python train.py --hidden_act="swiglu" --norm="layernorm" --max_seq_len=1024 --max_steps=5491
Below are experts of layer 4 (counted from 0) of a mixture-of-experts language model. Rows are named router (the router's row for the expert) and show model dimensions 0-255. Each number is 500 + 40 x the weight over its row's rms, rounded and kept within 0 to 999. Numbers have three digits each.
After each expert's rows: a language model's description of what the expert responds to. This comes from a sample of Wikipedia text that the model never trained on.

# expert 2
router:537531441592474535544495458485543548545553432523499564589483464505513446520449487487557436417527485510411472578469511455560521500503426519463470473486461446445516503536479501538430600447479410444486499562541510476535541510493497544546491558545538552477490486512504509451472513456501440440501482413520479493442478569482464505452460497502563501498481469480535446460548536529542458525519462457470508498504461441558522491482463436489463533560500510530572450511394546460494464488511435468498554522530488576449464484575501464510499474547459541438460517576429470467537492518528451539528531475556464490487479443552483422518508438563524481508515483484467535553487521525462485466482477454541478461572553450567481531494532552535484507476430531540521498522503503495483508485511448
It responds to: Pipe characters between cells in sports results and statistics tables, plus semicolons in lists, coordinate marks °N and ″N, and slashes.

# expert 12
router:511458555442451490474538524551464471611522476481460459530472442462557477459551499467536486509511470520453467513512508479427443510528522485465501526453502474393529521453534554472581535494499510550504499473516438507494482480461494534488509459467459434503500562510460466573483451604454515445497429499405609438566538508426518564516536579470447426552442462516513481458557479491514573538538473514492464539438527472487494495506510563573538522554480492494494502495492487523554517518579505478537513535544478514535492496541483500555532504501497524463538470480554521440511438418467568455507494494445434464447477449459433508450473549505423504567476519510440505485477526543549458555490479559513577537511567501512487543526474517529491471512525517476580514521532494561426512455482503
It responds to: Short pieces right after a word's first letter, mostly in foreign or unusual words, such as as in Das, is in Disappeared; also section-heading words like See, Early, Notes.

# expert 3
router:435464421492479537551536460484550528474512483475433609484459508545544534466525507447506555499571547455524539533481495479414486473458608473516469478504474501507528458452476362536491539575457528520442466492467449495473446428521529435480549533511567537482493523537512537483486458589445481504461537429543495464582539489557473539481516458489470504510483495510508533543500437492509477533523468539554599529493505496476537498463544457473487475511505550540487541464485435459503576526587594505523500529478465536534483496546436506589518565479514480500559482527466514465465567576468499548468460514492499453506467540553429518532539447527565481501492504490564526533540528499535478452569481486529467458548520526472503544470561559558447470516503472502483441509477492484509537456479563
It responds to: Month names after day numbers in dates such as 30 June or July 3, plus backslashes and spacing inside LaTeX math.

# expert 9
router:493494467462569494505408507560481478464555470569532473553536508524531441532496419502448521549609502493550505567492478523536481510547519502451586510397540567512507544478490564518474496489410535465510463504514463461477510428500503494508510495483482450540501505468560475472471482508497542511507512496486440566447487515440496406492456539482474486537509499545469487474444514523417600456438494546503436492475457583490444457517534501485487499447506510484532479562498524463470537464407502483503506451538541446497590488450481549506448522445529513516515524482473492494547533482589481521470542533488470553495450590569514542450546508549620518550519475478478458458521526484438510511520563531485497491465446516483551447565506499462581547488444582553480487521512501492485470546443466
It responds to: Prepositions such as of, to, in, for, by and with after verbs or nouns, as in regard for, played by, presence of.

# expert 11
router:470576446490450492542571420497548548474567554506494576446494535514540493537504574454508511521510553472487544582454517470394472457534588480498497473492452524512532413471470456542528553564564532490457461525441487460454486501485540447459545484574528523530524519548559533490460446565470501476478505492521530467519513487565479542545502415450466471513494461526466553495512476457540455555558480550497532532516464481451512468466536471477475512521484542504520533488503473448576578566569515545534501533457462544586448495557425452554556556454493478535500479547499502492442512549489497535470444454560527432464495522540434534520518486495539500501556579491518538498530549558488466484540538499458487455497546503429446523505533534554447482496529463444542432524482473446505540475532550
It responds to: Common function words such as the, is, was and his, plus year digits and name pieces in species entries with Genus, Authority fields.

# expert 14
router:434526542576530483463491484478521533461534549540591498433426506429519461481396552428515539537536525522458496525502537528484480511503491455446510448489490512514451439494514491528513555547507513446506421572476455481489472546435483454476530436532544532464497473504448522469498504527478486598504464483515506454501540494545468577431526498495490479454429491477511467529514551461531490490544481475480544454520407509477533515499542463508481537485452509558488494535541580496539550589542468561513483530515474536510433487444407527468517519592524469501516479501485582506458540552437455507447482571505461469534491557537500580492521510523542462479541453414564488573518510504465499457540546556493493485526542478498436573497478522463469443553514516468609543515412501540468499540466518
It responds to: Country, nationality and institution words in names and titles, such as Australia, British, Europe, National, University; also single capital letters.

# expert 8
router:513502474500450517497494538525519518450412615519431453506553495553517426459473486464494478463490458586454491464504476499521445516504553526496419508515522519507496470563478512525551545475567509448479492524458541566538502518584490471478535544476532525621528484551490485445536506439459563434485588476433517511590483466559466457491549560492434496576496510499452472487526530539558483512426541458519495523482464470504535520492511569505464543464476503451503495455501506467422486464498523539482448476503525489419516496453510517546602501389551475522462486470479431484538511481522507546518437479447503507467481496541574442444405535510534528474540483561462473472546489492504516488492547522522524477509448449568490547485418501511546467454470425523440459518520474538563477494482518
It responds to: Final pieces of split words, such as ing, ation, ed, ge in merge and ving in curving; also short verbs and nouns like set, moved, year.

# expert 4
router:453493461573518492572499428463519519495508512459473558434533548537530513473527532549548488459509533488473558578487520498483508481484512552468492472554475421488479458511487447528551520523450523517451536520472438452494418545462532415526585542574498545507484525530504516491478487482506519504497491440525557507456518513458474531501538503503502497496552445472518586508515432521540400519526505528509517532520598495503562496457517467484524492540473498479544514531505496441523560552542485499612466493469463515515440507455476419607502517499552472562518525541528485475484567533536456526458482555457588457448503556452446512500499477571489474596546500440533514579529519516518470420531482527514500460550533578453528514418442522528480504482454459415536424527442507508546525439524482
It responds to: En dashes inside scores such as 3–0 or 1–1 in results tables, plus past-tense and auxiliary verbs in biographies, such as won, was, took, would.

# expert 13
router:502488466552589398506481433570471444470526501510468477523489546522556503482504505514475446434520532418518465509507545467553445496460538510473504506566523504542467497502458464528512434492462473472569501488452514519554605467401507569528475537544450473492515549464520555460456498447502555530548531555568558481449496549521507541551494470484535483548430492507443465547550491478505426514544466551500448531556528558537537457561485483501470510523422430485461521501438448524487515534469487470457527507491486476511559508500532448429421555551512455487517505548527543532490397536544512382490524548555504501479448434469529529510493518433517540424486473498521586507511507461470495538480459456521570559457540504544531462503539452503469505491487493536417552501470473443518505511459522
It responds to: Colons after infobox field names like Full name:, list dashes, table pipes, heading equals signs, and the articles a, an.

# expert 0
router:453497444469610528476445500464509516504398555439500537479500459491509551405516465455485552454495496527469501450497532480465479492449457464495525514538498470538467497582516447485479451519497447534472538486568536587507537476445548491484517580539523531486503497496499492540566464496496521518458483514496419456517505475459526513530472463480503521430473474456487554531507431475428599526440465491508526509590461515537538503493527494533565550548529505518458477478545446499554519552413561492514468510486498470490517485490557575461542411527492518529453479456522421562545452517501527436443494506543551497543565525489461485515465521454446510499510507475557515491434482532510434549507529529532501455543480435526456551473513465487542451571554515418452455441515565538589510467541583
It responds to: First digit of a number in tables, scores, infobox dates and years, as in 2003, 1984; also infobox labels Born, Died, Coordinates.

# expert 10
router:514537440497583522490506509478498505509540512489501569414554484476529583511457473460504539500544564556476550457493475546456501500535480512540474525511492498505565428537503438463526530476484442505465483523526586561436510501516459478474454479547536511514507484506458494492537556533480497542492551574530513451478474493484470426490566500522454468399557507464538522559433453516499553438501535458461544527544452516514464547541520482406509506481441511429400519480498502517517493505470568545507469504412558499546464440480476485476481486521434483478517427501505553482466502510579412533517443537536477494505519560435545590539557471474532454569491472483453456426477471515525534506501510504497413520518477482579499522541517482536558563555537487439493440451430488584457486460552472
It responds to: Digits after the first in multi-digit numbers, especially 0 and 9, as in 2016, 200,000 and 113°; also number words such as two, three, million.

# expert 6
router:459498417510507503553540397509518541452508503466547528567515534477523503545507550549542528507533514452439532533486534480452520479556559505576480479481474519553524437484466392528599506506568516450446535500504489481428433464498521528506564562491521565449426525531488493470510491465421507556469538401521490492508510465502486532532543465445429486492490493538515462369423483444507469524405510560551452509497500529526481515464490484527518514488515585534587506505453428447519505584533448536561485520480476518452475530455444491462499488536521486558558457492462513503486528499487394524502508411510516446459484525504439505497517523524538577593513528488535514491536503547512527476509533487504465465493428566494543524481511531535519528573475507521501468516445541455530534525476491
It responds to: Common words after to, of, the or a pipe, such as first, all, only, home, one, top, last; also bare spaces before numbers.

# expert 1
router:524471542460429417461532553507482494455558490536509518459463527483498568513471519508550463542488455494532467556502482466455482505479522485490485548462502455568513538495494526526513526492586512495593463484445498473465453521533501507441542387511527542556477460460475437516540573548570466460501549504429545507423509454595492440471442553532504468519565487486479464487440565445499468448459526442457507502516509434453511533508511540452489522485586487504550494484603482615515502452469422573503476473453496518592520469495547516545517534493442441475454532491502530533468561484489544520511558554446449540517445464531502479531475485548457495508472499537512449499463451508537518461494497518497530547452517569498447506524491517473513569451557420439474577461536543519516524512536445
It responds to: Last pieces of split proper names and words, often place or surname endings, such as -burg, -field, -ington, -ford, -ico.

# expert 7
router:470551444510467513530524419495536549470510527499481536435470516519518521596511568445518489462494532470445523544461522410405496458473614495439482464523460510521523426457473441538533530554544529547478516493470448474467463511467550464498597519545486538467509508546542547570458468544461532479475506462525500518542531487580471553529557420468452480466469467484469544492502575440524418556539475539517457525545499452465552461446564467469445523514510499542488526483505464427503544554545525534554502547469470547571460445499442466558553557493507472481509508537503519507451520590464494519448485507537526449471518535496452515529538458534537502474561547453537546510546548490514486448534499504484500467507506492424465565454512549549435443461509485472569487528446438465494530464536551
It responds to: The words and, but, or and & joining names or places, plus blank table cells and some capitalized word starts such as Sub, Port.

# expert 15
router:480458538512425548482573575453509474507452516471550487488513510512424499531560491558474504503421549494483515461490520539599534485507472540566483508469499529528550564523496543433419480529465557497493500517490519438486466464513494457506451559457514521422560447495510494516569516461537452552457419488606443498546414485479538503479486491519468498489464515441463511555433524517548441464570556513569515518419504560466514460489421509546538448524547498569480547455537538527512506470561494459503437490490507496405485539457483494497487503568532525519491567489493471545514481523463530484492489437497506476503471568485533492542558486496493469507467548520523459550531509500546469445525534506475473469462512430439521387546453542481465460488383484563489499534582492492503427497494544
It responds to: Single consonants or short pieces right after a word's first letters in names and rare words, such as El-k, Ale-k-sey, H-D, el-d-est.